Below are experts of layer 6 (counted from 0) of a mixture-of-experts language model. Rows are named router (the router's row for the expert), gate (a neuron's input weights, with its number), up (a neuron's input weights, with its number) and show model dimensions 0-191. Each number is 128 + 24 x the weight over its row's rms, rounded and kept within 0 to 255. Numbers have three digits each.
After each expert's rows: "mostly gets" lists some tokens that are sent to it at least half of the time. This comes from a sample of Wikipedia text that the model never trained on.

# expert 26
router:145086143159175133161135173140159156170158129096137116128140158157142089161140154107104153090125128154096106103124136130096167134112146165142119139102141106130101088161124162112160115131113133114110134111125138138162132139169134140135125151126131160164154141105153100147163100143125110159123092147098101134161118110129162104100100161140175108148120131129117156111144147147090132153149147153136162133148129105111088169163149140087100158131151139117153154158162108136174157092155132117111157158127145136143172131163143144114159152113161146099098136158134159084149157096164111152
gate0:146139125093180092158120128131122134095114093105110141113112136134121152100166125108099130104090131154142120102145107086129134133130133136102083155135080126114159136107107104135137126147131113155093102093097138135120147119135148150143142091123112106129127080109112179162078158144144132110156122075140127121175177128128139150092138104092102146115128132145124150159112149154173159063102113150104110111112173121184160107138118109159121134087141113107114153141115154090153134100145100123124123108121141132157141157121143107101122131129097126079103145119145144183117133147092183151
up0:104117124129143147156131103160106106150140112097112101147138144086191106133102101125143127083153144096132089108129134125098121130086114086164115092126148157122113116088093143130154139136153107130138096132147131151132124153110174112106172085133125175119160152143096131145106113124128141129126132117123097093105125109143109136172141122134129162124141153114143120158100117141095150138099148082147111142167102138124100138133129137149152111079153130173081107129140134127090105127137175119071125116156097127103117139138086143154074075146111115137149118113125167154190130152157158102
mostly gets: " \"Ch", " \"St", " Eric", "–19", "===P", " \"T"

# expert 238
router:139084149167171129165143172134144139174142129104140104119133163152131098151130140103096158091139137153094107107123136151098151123115151160143117143091151104137099091153146162116160111123112137106117132115131119137166146132157139144133135149135128162156161144125157094137152107146145111170119092143098103133164125106133169101092109153153173108148129139154116155096137152136103126149149154143151161130144128121106088172160168138090093146150146144113152161157150119142171144082160126128115163162127147126132170130156146151119170153106151145120099138165126158087160146093167109145
gate0:114125119100105103146129111071123125161132161161155117073172155137180130144132109105159126127103127174177128147116096133105121122125140118127102108101128090106151175161139073142135115147106094128157113131159110107101087111144096145087156174117100096135122125088130149093133094094132166130129131120132115132128136156120143124145153104162096094117130144117161084148158134115148105131141118129150076154154083121164132095130114150109137150135102131129136132158115124115090084166107148108141095145133137126110109135096099104102132148163124132117077172159123091121118129104156091130
up0:139128171121110155101123103175101108089121140136145149121097121098100140129141141056119114152124123061124120138143155140100153118157136118142097152101153119124166130111130147104134152146127080118102140113144112130118125103151173128116086118132152088136114094099178098137123145121113147160155123157131112153113134132154114084149135105108158075121131129124087132145113157116111121119027163123154135098144122143149155149132092153150133094129150127095124143104136152195115121138136170106141160122073121162146135104164109105126126113139126136110146128119142133125147142113168136096
mostly gets: " round)", " A;", " 1–1;", " entirely", " 2–2;", " 0–0;"

# expert 244
router:133090146162165126156138177133145142159147129105136111123145163162147104150134147112096167092128145151102103108117136130093164127121143161150130149094146104131106090151127161119162123133120146119116145113134139135161141137158135144131129160136129166158161144124149103152162092154124110162128083149101109118166123116129174099092103157141172109152127140142103148104134149147099131167165150137147167124144123120112090172166161138089092162126145140116153155152155126157170151087151126120103157165132140136134171138159146149113162156097156153112100126157124159083141154097162102139
gate0:124117083169099129127150096146128158149134082155082153131114112099114156108121167123153140085176116162093112121143150137131089111091099136141123166119062134139123166115104125118142109150121174147113129146129165140145148149080156102148144113099102132115135115110147122180152133158161131104151163115150144122116136131087107153117102120160082128096147109110082117140134137095109126098143137147103130106131140188125088096094168136131175142116156141097161143132148141074100109085114136132138071120118098121137109155140139099110127118135120138137084138135128134120139133130084127124
up0:130096098089132095108148097113136120149118138086157090168127118146137097136123124161136111113140186063146089130113138140124106170112145109107168106137091147126134126120138165134143128143147142177133124096095151133172121134133105156132130116171155143127153164095160079110113128105116149142141151148179105093160127064150182103151120116123138140132144163134111117114149116143148127141095104107138134128140148126129114152149077105145095144110127087138122105153141150121158109168160144128083139119154171089172141088102118115092142129151143096102118149126118123092144149118110149119
mostly gets: "′0", "===P", " (d", " \"P", "==P", " \"d"

# expert 223
router:131090148155173120154136166141138160173152131102150097121141158159140090154128143089099151086122141137103105107119125149090157112117145165145138140100142099131115088167117165117151114120130142104112142114134138134167143126163127137142119144132124161152168144120145119158161100143115111163133088149097095117162127114132169099099102155144175115139120138139098152114139140137092127163163150146145161135140120118116095168159153127089092158127146153117153148149168115147161156090152141131107163154135144133130173138158151149105169149100162140108102127160139164099155168101164098146
gate0:131162111120122125133136136091120113104169136124137131114154119137129120163103104165143087142113130123137201083128130105123120131132187119171108135123101107109154142102095099154082141111135144092146132159118108192126142150120156148152113072135135151128137136109151172135118142140086102123130176096113153068110142125123097143107099143100130097120164118132112111161136140117147090132159137126081137137137089147133146100119116099103123144136104082112108148121158104062127128120130155152095158141141128127147121152089138113137137162142090062163146132110163139141118110113108129158
up0:115097091121107138148123132125127130126114138119127090134119099114105090117118165151124111094120113127139113138083160128148146150148110130094136166141145102098115113137149072117160165103101119160143132186113142175129140137149095088081171164120135140112137161070099106101132142141149131102124115078117138105109089114138102136134150159124133152157091107131118127153098135118100100116121104111128135127147151154127189081142107161136160112142105103123134150117153152157112099127136118160088119118107100120144137093148133164061128176096177130146142166093130106128149095139094130117
mostly gets: " Swing", " Daniel", " Alan", "onian", " ±%", " Jimmy"

# expert 177
router:118133160119121158133106155150130133114159136141128088141083113107126145100162131121182092136116154098137091084099091098145087154140139100101171107127122112113109172130146085116150099158105092137150122116181173119112117130141148146116113160116134091133111169111137131153121093122148169117095136097156111121118143094124134113128101091121132155154143152128099095114158135111136115127140155109149146155130166086091114101142142154125159123163100124185127109133094161116161124167095103128115155089131157130165145134097135136152116098128131151156101092126098133115153159126075136096
gate0:112154135117106102103106138145158097140176158136110155109151153121116109118102175129142167150092132130110072143140103123164125085172097122157130098131142125155152162114137132137169116144111113139157154151116131122150124104137155153152093174119120208112149147105135121139114156123109140117102120131138107095132139129064148159126130115133136142102114158135157146178099142162159154095121138157149104137116130089151144116112127081106164130144075104129097116111093168144112082093143131141136126152149095127160135155126150121158126107102127108130100148146132136137132114134160140056
up0:143176108118122149132141115156121213117140104103120110150104140110147132137132128078129129105122156142092103139156139100106114127160152148112090102125087113131113144169131136142131150128107137150157143127125112117133141122107139122139122119086109133104103200146170092149138099113139135093131119140119174117189104092099189127119128130126116161120118147150089149126176126119076095135090116128088123161123132111106164134138095114101140143125128110149117140119192113119107079119130134148127166145107141125141130108145134114117087124134118168164089145093119097118111149099092170108
mostly gets: "|", " by:", " Born:", " name:", " Website:", "==See"

# expert 81
router:146153110138151120097114118153140137155162096095134088112135134068155132130151167098079108156122094144132112147157137150098153099143089103104114117135146159148157144121096145131093085167105151117091167158149133141153107082171147126143154166121123103140127113138120123157098117124115145145117106126131170107148140098084109100095122157125133114125139129125145149157141104146111148143129153152149150157086104161126145078119149145134129107143101113102064106142149113116139136123112097121075116110092083111165081099123117143169133145168142114139155149101125093141146098128143153148
gate0:179110162145131140095163114116120153079115135115104134131124115133087113130120112129122141126142108120155163122154130141106121116146153153067080095147139079091172097162127125157098132161126125132141132145120115120131140132124134134101176155157085134102102081105152117114107106102165126144134155103118113148105128110138115140090115083141138170117169115139114101164173068117116107142108097164135185135158134105111128083117143177127138121151111136138131154152159130118094129095129108142158145167142148154074150089140136123124176141114085153128125121123144129118160168110146136149
up0:107164164103114103160106083138127117137137113135138131114141179149113122115156141138136167123129121142137095152119120167149141105161122134110151137081140158176141159102111117087121108175102138108157118170112082119128194180126121144186129151109124097115130081156144151153149097139139140124160123157131132167107121139108123089119102143123159119101114136118136167077097109120110143137177157144148123116115138143108139097099111149171091142135173134141146146123163122125163129104115081097117122091131162121161149135138110151109128094144135127104129120081113131102101101101158118094
mostly gets: " P", " D", " M", " R", " T", " K"

# expert 116
router:139086161162176115162132175141151138161158134096145109104140178150129098145130140099096156107132134158098110111130134127099162116113160164149133140102148110118106088160128165130154112117123141108104149122119129149164153152161124142139133143118133166158161148115143112146162102154132109162115090145089105123165126116133171096101103148153178102135136133152110161108130138143094132162157149135139161144145117126121090169158157134085096156137144144114154147143165117144177144094160127123110156171131149142122170126162142150111159144114158154113110136161121156088144157100162107129
gate0:107100114106099111151113138138112150151124107143126112133137148080137158141088092107133154142153110128132117160161147122110130102142117106117129049115119128133093161124128120095101139120144129117124115162144109142097166109065130093156142109127198132110148121145096150093145181162156126132116127129111120104095141137142121153150143087158094072123157127098093097110141128104123128134121138109123121142162130166089134085156110174132153120115107093095110143114116137142096174130131114122124165166129101135143082099129146125161113158090172110134152108148121149099111162099088132140
up0:113080134094077128148108119110179105117154123097108124121161126115144134131103131137110154115110155157115137103162102113120106127125100178124168147087142127109122072149115161121152174104155133147154131118094074128088177126135119127139163137142145094148154111137105062110148140137130149124110174094114154136145133108157166104154126141158132125106082156145117136152129116127108120092153146153088145086156122092134141106114110141117107096126147117123123101134167129123141144115103128104126144157100134125129133136163092164166086134166143099156135134122083102086115186109132148127
mostly gets: ".3)", " esc", "–1)", " kg)", ")", "N)"

# expert 209
router:136080152164159135161133176142137138165134126106146113096138170153135102156140123096097149092118158159090110095144127123091159120093147159123135138112148103113113085155128156117163111144129155117113130124133126137162161126162127148148129149119128173161144144115135107148158099160120106166110087131086096135162105117121165084097104155145171112144138130143118143115128144142104131154158154133157158130146129109117097169162148140087096154128139138113151154142168120136170150089155124115120154173115142127141171128164157149106164145106148146122104129156129162092168163100157102132
gate0:092111163128106114159161197114141142161154159073141146102135086122117100126105096154144150115100101101128097133086119143154141157113108129095139113150131163148096157147164123145078134104146096124102086162107100121075103132115098122151141139127128156110108072107106146128154118102115113148138100100110139183115126130158159125114133128101086136136124166127127135150099137135120129150129146133063120152123141146126125143124096120133132130162130113098168141125141138132156105142098146111099169103129145140150111085095117135132156091085103129097113098140123159126067146103108105146
up0:147146150114109104130125150152134112110132137128121091128128133136113102082153119117206123148103136109148130151126113135111144106129100156090128134168132066134116128162114152156131096113156125117134138119062145085123112095096132152111147117079156145145104115183121147117131139141190172123125144137134138088147119113121110119128179144099173134116114069150156107100154141125151160139111134095124123110135131150107129089092118136150169133138166149127123162127107158112116152142083104145122117162151143111122139144175133156112095133123173105172097127123138126158181130114099147160
mostly gets: "°E", "–present)", " ?", "8)", "4)", " (3)"

# expert 79
router:144166114146127141140097140133173073122091147151112121160135138121160149090107142123172146120148127118146130142126097135111154086120075147110159079115129141154123148101136133138103113099106090105122131146168130130145099133131098147149123106117116105125095113196114141147149163134121138068080108113112094154079130124141132120093112160140135171122148132163112113135180104098150104132123089164152100129119153100105105139122114115139146171106146096127124157176134088101094126124093092158115112099129127133127116141130150136129147158135172120179152159135079158145158122141113125136
gate0:131128097112138141165124138110134133169117165118081131110146125143163121082103125103120153147103141086127153122187140101111141123122149108125096105143149125146125152127162123104128132109110093115115106156142130103141135126130140135114123115079126117164136147114097096085129156140114106107111147119142092098131101056142145096149113123122079172094141116115112117154115146137103157126157155134117130197187138143138125144155111121120149139155094126138117104117118157139160159112134124117182143142139113124163113092134099150148120131146095125126083096116066192139150165136124172171
up0:169119127131127161165121141127118184130130106149094143121115148155080099157092155159156140127132090088187149118138094100109158146119134141163130147090126113109146177163110167147118140080144131161107137147119151130115143161122108100117136124112150094103148095099102140077136151125109141170095110162130158121119086143134114111141139129127145133146125101109139106148151114197147152073097116127103124130143131111117128108144108121192145145141114130102123119151132077119125140135141140123108127130116140125060091113129143112126101146158129113109166175156147133171158140115119089118
mostly gets: " In", " during", " in", " After", "On", "In"

# expert 94
router:094109162166167135127169161166155130116134156107097113117142118112126108123152150165092109112119144123114101139117105143083103155145107160096162096100122121090104116176133125143162109141107098143168140100174158148152166098143127149099113104102134147171108152091160116156137112155122139148100116158109142121152121100120113103094123144140171122183119162066090142133125128118119106169116100130099148151174118102141099121167143131100111155112088102113156109138117128124151105129162112126106139151113116131116168123163108160120092120156128141104096131169127146143162137116164106134
gate0:133092132105138091108097127124159182124127129066115109145086125114077164087139127144141135123109119107079113149083126117137099092108128146089094129142110150108120099156155145137100089148124120141108115146164102088122117129122145133117126107106120115134083136101158106110095147135120135128114102132074154092125114120149141125113166121126123146124140144127127157094132114157133157166113098087133162126140092117125124121179140105120165106120154118112169124137117107135156120151146110128070128127121129173125125096104088080154075100087141141175117159133121150155158081126141158158
up0:127089107120091110103169127135092120120147118089130094159156147141118136111133156112161106159144134156106142139138077146122120149110136107136156063161115110095127130122103132155130157113104118138155120143094115162147129118152149118127110163114086131095109088105090125139143143118129136133118090094139116122145108143099133112146113093149104158135154175135114151143193124090159116129075109161170141108166131129110128137106129113136127129131124153122108106136175122163081142120171112092087153099136116175112138113140164131157161168118152126138090132099080107071114108125118100152
mostly gets: " Born:", " Win", " Country:", " Genus:", "After", " Rank"

# expert 82
router:122108152162127109149126169135140140143132105099128121170125134140153102155105125102097170126124127140116090126135143136081158148142132132134155121119142152140103103158095154088153108160094118114112099139129161149172161089165149149129158166117111166171139106111112129142146092144112124151114086109100129109180128124134118107111132128155168114142155149108120113099176130156104120190120126158130167147142112105102093164160131132083094146124160138146149117117174140139174134100138105150065174145132123138114144119157142118107145135092114166117126134151109139093168168105150094128
gate0:149150118119124109084173137153104119130176105107105114117121133190151153138128099129145130135093168098164153111111104150095135160169147149072138150141152155110140146142114155119113155134072120138192138176143123170125121115110157125137156065129161129106100099149120158103101120150126153130136146125100105131138150133128125168158118149120118097076170110094133126134136093134089127137141162145146166122147137136095108138133127113117143131130112156141114099138097128110090082112147136154072164145116126152087109130168115129151138107147094152108122117149123101144175141151122143147
up0:144093148116140123100093119122070123103118155133144136093160127143173166147159125114149135121148132155100116123155087116090150087164099167133120124103101087119170134133110132117140126123109103181145123144125110139098138127118122091122110136113152158142153117130116147113181183079119091157099117078165057133122156067139150138138163135134119120105091128164137161130111133116112143157147099115136097074152135113129115126123141106135111142154127110130132105165157130142148103143137148141173145094061126165133138155146127127132116144143126138128102119111126121126140126082108166093
mostly gets: " Coordinates:", " MPC", " HD", " Insecta", " Nintendo", " Height:"

# expert 51
router:116101135136089104131125147145113160137131085089162125135131126133113138114144125074104114138112098126107138111145162089171148128115158138110102128133174125161145102150085152094107129106125179139103142147094135144152137159161103123105141141103112139109131142108099126144099108128118146144143116111116107093146136072162119136115082156111148084090134093143126142133136167127103147129093151142133151141107158170108125121149124153137107111136105178119138143109165123139152098116143091178129145157079130146173140167150121124158143152118176143103131146153145176066115162082150134153
gate0:164113111120108191160145097134111105107122178094122123140122116094136153133119180153113080107085096138121158141100126134148108173153132128133129114152131158134122093198106124105138127095083153126125185156140103102132132138106131169110111110121135166136081126144143171144156131136147164113145137100110130096125160164114159112129115122137089113125141149127077080121132140142147121174129095159155111114123157088117138147138133143111106120152149115166133145122157140159155166112081139152142099146152115153091116168121090115122132131130133105099133136107158160095144119132135170113
up0:094113096133144133097150160115064099142112121114171137117147143122087128132090143088107114126160108119130091096065161116141137118144169087093144145123142140108122130107153122134125134139109125122173143167129136108131104121174147132155127140128128115095129105145137164110090089102133136116138080113104099116134136113128170144139135148135120139122133118092193169163104107148155136145107165113113098104103134143109133111124143126068135109128156095130138129130112126087136143101102155142131122108093121139163119159048112147139144112157123132104062093160133117150103149110100146104
mostly gets: "i", "a", "ya", "ma", "na", "ena"

# expert 142
router:150135107058090155129136143156133149120149123147142102129119071095157121146138152133166113158161151130125133153141104115111103135120098116130141136175145156126157140124127089159079090109124110140088078132117167107145104122138136113142149103146092126078120100166109112135120123172137101119149177095159105131112148114110111113155102088150161123110130142142101115159110103110141105114151127109150081079141153132103161102116111147111130084151159142089135156142096152147103118125072126086114132123152153115133146112132149088138140149103143102177152149077131144113139145153131126139
gate0:112130152212147164138094127119162116129103133120104114131131111094127122143089103137137149115065111100124156130117101120181103053119120128147145120148117163134148126155173123114088140152108152113139137147120131122165119130128152132140151134128104124112107151114116171139102165129139134145136153157124147142092127128129120139132163129095149110146116154133145150112176141125135141140148118087135103127136157196122120105172093133123155132087114117103132204146103122115118145116156171138121173102081153129121184181145139130121099109140142152155114131112147097093141114097111128125
up0:117112155100141144143121124144138124117122119138164123130103136154120132168120131129148168129063131119107088128136126138083135131150153142137121135186169110125142126118132146150099145150127137137143101137117118143187114113123140132138090165089087166103143101102094134121109125136163108184125106168141129139103137111166151142145112149128135134122152138127151113128082118168175120120154148131156127142165125152094156108144120120092121181167115147096179155134115106096131109114162182133132139158086134131069128140110103141074140123130116093115145104089094079136157090090140124153
mostly gets: " the", "The", " their", " \"the", " its", " The"

# expert 240
router:138147133138152104118123116149127124128165131146146127133098144126123091086181188090082151152132097121127128120126093120131142106137064124120145104121137142146093147099138156086111110157129124159147149164164166107126151096161131147104116130160093127132138118101114147137115122124123138152135156146120136100148096103088146086089092162106119097125109128133142142115097094191134130140156163161124119120098095148163103119127128125151110138212154133095081118154150107097118113111142145089119096129142095115126050127129105128123094145148133151126122137115126130131176147134146110138
gate0:167100135145132133128149112127126103083122145111109148106134140141131086093142135122125104180138127122131130129137095137069077133128075109090179127174103132103143112159140113152111110128166135111174128136174142118141138135091112145132102123103117164130134119101130105133082156093120127126151147131101093097137146122139136157103094107113210103154164112108152104122120112153167150088172137111139125096120140148168117138108111096139162117156122145114097114105115123177090159128126135157094130124131115116138156153113147171130110121124116146131096168137157100141162141144109143069
up0:100141129109138179092184092116111129150106120131069192120123167138129152129118083122144104092131096138105103129161109100105107132100107158118102155156120122109085101147157155167143127125108110108111111137128126139130127077119135065141126105158136099134142120121123143097100120125147135094122150104118130132157180122181107161110133095111138129109146116144129117160159113153117148135148118154154135105106125130108119163103071129142099127143156104159118089101134124131151126116098089145145186124109155140124122089120163150122137118101142157176125090120141135077143166102115145117
mostly gets: " Car", " Jan", " Bar", " Bal", " Ol", " Kar"

# expert 219
router:158095157153169153133113167143126119167145121102151124108132183139139070126121127091092131100140137107096094098124147159121139092095143167130109119101128115118105106151110166101163090122136124106106130109128147139141124156157119165143133155132142149163142137111142113178151096162098140155104087117087119101137108121134161110091090117112169113165163148155099132117159137120085133180159153127125159143151134119096096169137153155095120154136149162138130139121145125121170143108152142105095162121132128102155150111140143154093161138121140141116088128152114154074151146105154106125
gate0:103145119132113090099133151154133142126129078133120187196118107151116126150141109142130135133131121125134116094126086115143126111111135120133142132205143135145081091104110155097124116130165115115139154092115112171148128112101117127096116164118156109146110117129137127128156125128096146075152138118146125113151128107133114107115135147105112129175159144166109099110135118108138125115096096160133111111118090117149111113113082085126133136152138114126157165110162132107102130097095086147079161163114135144110090140174143184100134115065130150116137156120074103146083119110150118128
up0:158133129095117127108150137125099097167097182155172082111115115123112127170110143147106102114133090146139141133159158106079147154108108098128158145121124111152089157119128147153126146156107129133117142120173134137111118121116164127096121094147150093143083099124112140123079119090163113110157115121182151136138131176134087136137101131130138141093132120131144133110083141181083123144116148147132062083133159141156165115108106108126087159123127163100110141136150147178129176134114143131169127159116125136103142127130162159082131114130121084116121121110151142118140123088119119126
mostly gets: " Episode:", "12.", " 10.", "-", " 6.", "11."

# expert 73
router:126162134157111130120142119121156120138144088117143108084102155066169115114160154143107087185106123115113138167123102120120106095144107102137151147136149169112158139085125152118086108183137105159135130127135159122147109152156158125133159137131120130136101110131148159150130112145147157145131130156135133110153118110117108111097105105076131114118169177107154113126111100126108107116097133148138158164144109153136139090092119154146130076130146072101072115152128111139147089128120128105113075071143112127153116103148152114114072182138123121131123120104141101141115106155132133153
gate0:093117110168117141118139114126150142134118095127143089131171135067149111108159142150134135166155150107154151129122150142147095112138061111153141156133152155124124154092162152113160190150167118187133110148133111121121126124122132167157147154163098095093145109144130136160120186130153088118098115134122130120112123102170134119099094138117103115126140189166140124115092120125136142143134160131122128139154122137119138143089128142132136125144173099087079126112119150092101134156094120140109077133108095134124086133115152135152129126170138177097104142095108129125143115168113128125
up0:142115140112116148138120165097150128118170072126142090092125154133149142155193120158171113157164132108175129155138110132155101116124119147139125098108177170151177183130105104111119131172152128146114146175174113147162151161145161130151145092117186151178111123159117152099115129167139126122114141127122130119127118126107134115111077113110124140144153146116137166092112120146131121146130092131136158148156127128132136118124162140144150103152126108126100103078160146121162069146144111097129135076155122129123120141121149136124128162125120141159142118120161110117119114152143072107
mostly gets: "-L", " Z", " Rh", " \"E", " Soc", " El"

# expert 121
router:156165094142103112154102142145145108140092152167106125147124126135151145106116144159168143130165120121165158117112092096104132096123127141143160090122136148165143142108130087162099087101120101112157134132162175150125107140110112120151117115138093121138074104171149133146147164157138155085097112123119101147114119130170150107091127139155146159106134092146105085111159134118142113116099095150173104104085144091092101152122110105164179144098159101130107162111127090122105144123062099141146093119141147138128123118133135107146124132112142140165132170098127133161129142120104120143
gate0:108133136113087139173133155122157123124097190115128143125134134134108167156101139121114124161109119132127138081145154120120147145136158095157103101109109130159134126095098080102135147114138109166160136158088132136156094149147102122124122117095150148120143159131112173142173099138103124131125079129105136151170170140169161133102159144125092113155120122080106125074088148134092142149106125131153131139084173123121143177160138121166133105136150126115129170088126120147136171101139091143126155182126121154154154120148134117121153123141148093163151138144140128112148162158096160133
up0:139139164114144138093164102140107128151132163114135109131132121090094132104130109146190127122183127147119082160118096116086160117118127139107118087124130120110093173115112109156123117128121156165120095117124086135123096149113091159109099112133112062104133128139103152152093091100119161100163129142155121164123110144089103155075119102136205118136156105162118114114103106158111144112135124102146145126131165106119120132143131115158124122163118140100145112161121097121157100174133107092114127118131142100143097097117124083092132137094125124113130136079124135155148174146117113120
mostly gets: " during", " In", " in", " through", " until", "In"

# expert 228
router:128087143159168134161112172132160118154136148086125106131141162140143092151117131117079156084125122159112117121128129134103154138112149159127118148091138121114108087166123150118155130110123125104106141108136133159176152147151131134146125153126133168157141132113139097160164099148126105173113090150079127147164104103145176103098093162138164103136118149120099146114118140132095117162145147145125163140135113127122098179156180141083096161138135141118151138151160131131171144083155128128099168166146149135142173123158136154121160145113158151126123140152124150098163153096160113142
gate0:122153092108125144106137141130192081088123134140108116136125109125141140153178106069110112153105141137133153079108136140102203125078148092100142105108149118101122141155124134127138125135141136110116097080123156105129159126093144138156103176162128100079110144121144109126155136112113098122108170091103131129158142154154104170125133148120130136124142121182106121110099089133141147109117111131146094140123160129105154102115110153166145145109134119119136117152125110164082118150136118100077125089136110127138112114097108146144102145103143129121185150174148133114117085108154150144
up0:148134141099128089176104101127142107116119146118167168163163153136141173113149133110160127150124118136153074154125119126153114114146108147138101132145129101137153137157118188082143093117096091118153126154159122089126157099106121113105137122095115129106091157138106145117095145112124124129150139135155070109153122113087119134165143115156123179098149136122141107126151149144136114165098128112159122105122087088142117149124094109155120066126089132151148109082141187103156108103071131137103152176132161160132118126151155136142114150144128125133134116165107095136153103115149130129
mostly gets: "°N", " MF", " it's", " They", " AUS", " RUS"

# expert 130
router:134171109154115115146112145134138091159076122150102118143136143116137146100115151166183158133171130117119154123121103128109122116103110149139153090129130148135122151143144067165085094113117114130156162155142148146099102151085127137140155101143106106102112119180127105162127167132133173084086126122112084169111111135175154113081114143153158164104112099149107102134163104103147098108085104135142101095116155092120122157096096127150134143117147082117119138142114082099127125130102125140141125094109134140127122125146116133144126161094153107171127165099098118144149129159110115126
gate0:111112130113126143154148131121164133126139164127147129123111141119125099121111131125118089104101094118119124151141097124186162122130139128120111069125130095128111153120108172149151117102160109118122114132145103145103110120139082084158159162129149155115168146119123136134148122138144131141124136137124141136115089109153139083113082111116168111146114110105123102068127124169116098082119119125129098143139134180115084134104139170136165141143152122100121134136067083143100083136143147089080141115119166116142083142123128130158179169093121139092169175158096135140143152108122150087
up0:144173126111120173106145068133119141140092089111126172176165078145119117125142133141148101170113130163132123110123126125090157113137164110111114166151085122158135153160107121105102115076125139091149105160101119184107104096118123152136094085175115107108107137113139111167130126127100130162121112103089140094139100108136141123137130124131144142108072145112112141121153094139143187147100156133146131112093153059114148146134140127113142109152119120143139114105140155121112140110135124165159149112160136112103131116133135148153133107141108121104166157129088166144114142098110148165
mostly gets: " in", " during", " through", " until", " within", " During"

# expert 103
router:110086134138105111123142159161120117162140099094168076123076135128151146108167170122128119123112115131115123129151145113159122084099091110122108135117129123159141094120123144107121105149150116148091085146142162119158145143149142158137114136133141149132149133137143161111111096137133135168102097110094116141142143089176153077111075160089173069137105133158146137152137155148118146123118147149138187106112109167129108095144134162133110090173139141072095106146132116145133122113157134151113103156101158139173125155156109139147113140080149118115129126131140160116133140096156104121
gate0:140145151127133134141106137111154089107104107132140122155120147096126139132159106124131087148102107140154134136142101136143099133091128125137105143111145128118142089154104172101095070156192117119128162132141103122151101120088115145105180136139148114087150106110142163172146145175155154134143146142165138126088110109120144126111129122123178087172107145130127168091165126116120121082096112097119100130075161176101120145161153131159123144108122103159120153147143163119113085117119099132136115125096075146167155168118152134129139108102141079154111130104157108119127130112105121106
up0:128119110141130173147143126143145087133148089091102125150096093115121126130155165146166142130119089114169072088139102168114133130161121127134147173157102108104120153135081169112103147140145106109131103089127133141127111125145154150176140130132103125104096110118131119126126140115112158121120102166109100152131151099109097107159094104136154090118137130173129110141143130170102132099092124143110122107152097128159152164148094166181158171074099121144085119142118130155160126136140123160134128133152154117147114138180124107164135167114101148107100092142170158105109102113132125127
mostly gets: "la", "ja", "wa", "za", " da", " Ja"

# expert 34
router:152102150101152161103109157137169101118144155145089092094098117090117104095136092119144100094116162101117087104086173119122103141160149134110160103120120108102109149141140100115135106124105102110129106109149163111104111158145137122108090142123118118148098161133147154163139096125152159147086134095155110108157141105104140115124091093095151145151155143161134106124156144105093130135130168093132160157148153115092084097129157131114160114125138140163127100141139172115141147150095159108096169111164157119174144112113148144144157142140158152117117092133090151129161132115134109092
gate0:139147137130124173156136115127138137094119116106112164116113153092125118089095123101132139083140155137185120101129113103097094134160135139159099149109176092117150114163152133111143129102149105129189137123127148132119115133127095127171117168071159129143112114154132163149152150117126094109131155136143102128121109153135175149162128123161114085096132166139097122109148133149121147126108126121136136132124116144139071124124096129105117150138103158167157134079135130110089121120191145082146117130110088098132161097140098074172157112117133119081165120123139096122102105108125118101
up0:124124110091179131125080110107155097139100160148138124117099128102145117121141092121146177095175116180107125140151113117145150139130165126126082142135122085116143124116152154119085096114122126148092129120154175094169106171104166106162132106081142131098167155112144159181124101154135127107157165136139115173097156150123119095134106120176142137129135132105127115142097106117120157153132116140136121071107160168103119076109138086135114150101135107113089131131138127147139120111125128145164106117136155139133110112160090098137137123109134132164093138111163107105139117167146101119
mostly gets: "|", " Synonyms:", " Kingdom:", "-", " •", " Class:"

# expert 109
router:102105131150095109123157141133112169127094083097144121123103110147130167110176096145116117148116120138105097136155136098162134088119133168119100143113144160118102113154117147109143131136125142135105116152108125193159113127158155124100169177116114136106095118109152135127133119148118117146123118136143108129141134100115129150116072141104131103124125112166114138143126122119098128089096126188148163127120157164093135087128139114139122114105126187133099184116166126140159132130128062158091121143098166086148124168116093145167141152141133141102153095156132139093141172099138094108
gate0:132096150162092152173126120111130140139130127116149129069138115121100149093171153128151115151126109135130130144154123162088156136113081113110182092095123116133143129094120135114177136102109124102124132136130138105123118079130103104112145153110132090192136164097097145133143140145145093104107137133128114094135130126178116097140150131139107094108111141063108120129123167099119093121147118118161100145173157112093090121117091100123133158127155119129137134118162119122112138091129121148113126151109135148140122127140103134136132072137155141142138089132142113107175200114138067090
up0:101135119106081139131176117141125127108111140170114103148133114152148181131133152116157129116104120131121126119113133119129125098147116147175127133168110185068103108106112118172132130141130115107154123134124093171141139131117118149122106145150114144142123174140154121093122127126120131095143162140108144071127113124108151081138087110145100100137133133122118133165142122152132098076099138139130143154114095137111161161130082122138154167103098115103182155132138149155123159115132158158110097128096163113162067176145100150148122124065179112161132120129142104142126162127090111117
mostly gets: "u", " Bo", "o", " Ha", " Lu", " Te"

# expert 134
router:124093140153167154124170142104150099130139121107113098160150165087157101109157149123101150087142167135107115122113170145117098116162160147152152152094155121115119109169107168107119102160093128133092110098135133158149155117168101159115124124114126139152135108149144133134144103143134077130092092151073109106165075115116136131103078124168164127149129099118118104110095150124152124142123163173131173127144139160112103135121167147081098155135139110114151127145153100141139108106152109124090158159147139163136162136157137112109151149097148132097143164120102152129146132109151125112
gate0:154116107124115127109082108099103119132120113133108147155097136130138155076135137123126167132107073140117135170088131132133148152130118121141102140108134128097093120178111134135138150161122156159142108130149170156157109136137114177161147162120124127120105142116161117131143120121117110100119121148115103146125096155123162126109072102130122104143139148094123162108069100145099072115142142124094129182134083141170149126106133081149145166177096126141089131057134145132173076149128089101125119148104118097144146097128106149151145095108143142126153157109136124130116132140095145142
up0:162188132137104139115164114140099154104123117093126111120165136120149112178098114164115079158140112104119096124141147119147118114111113121133168103145134125154140103115140126084136120186161173126108152125114142130080122118152108116149109099162117147119154172101114120122121094150105121183150117137167097101131131125153146148124152062099080145122140125125123102129169130139103113105144119101135104154123134126169105158161109131086134096158167154165147082137105114143119137132168123125128122138148138133114101148091130102152141086167125096119136109126079147082156119128151118093
mostly gets: "°N", "°S", "″N", "–3;", " 1–1;", " 2–0;"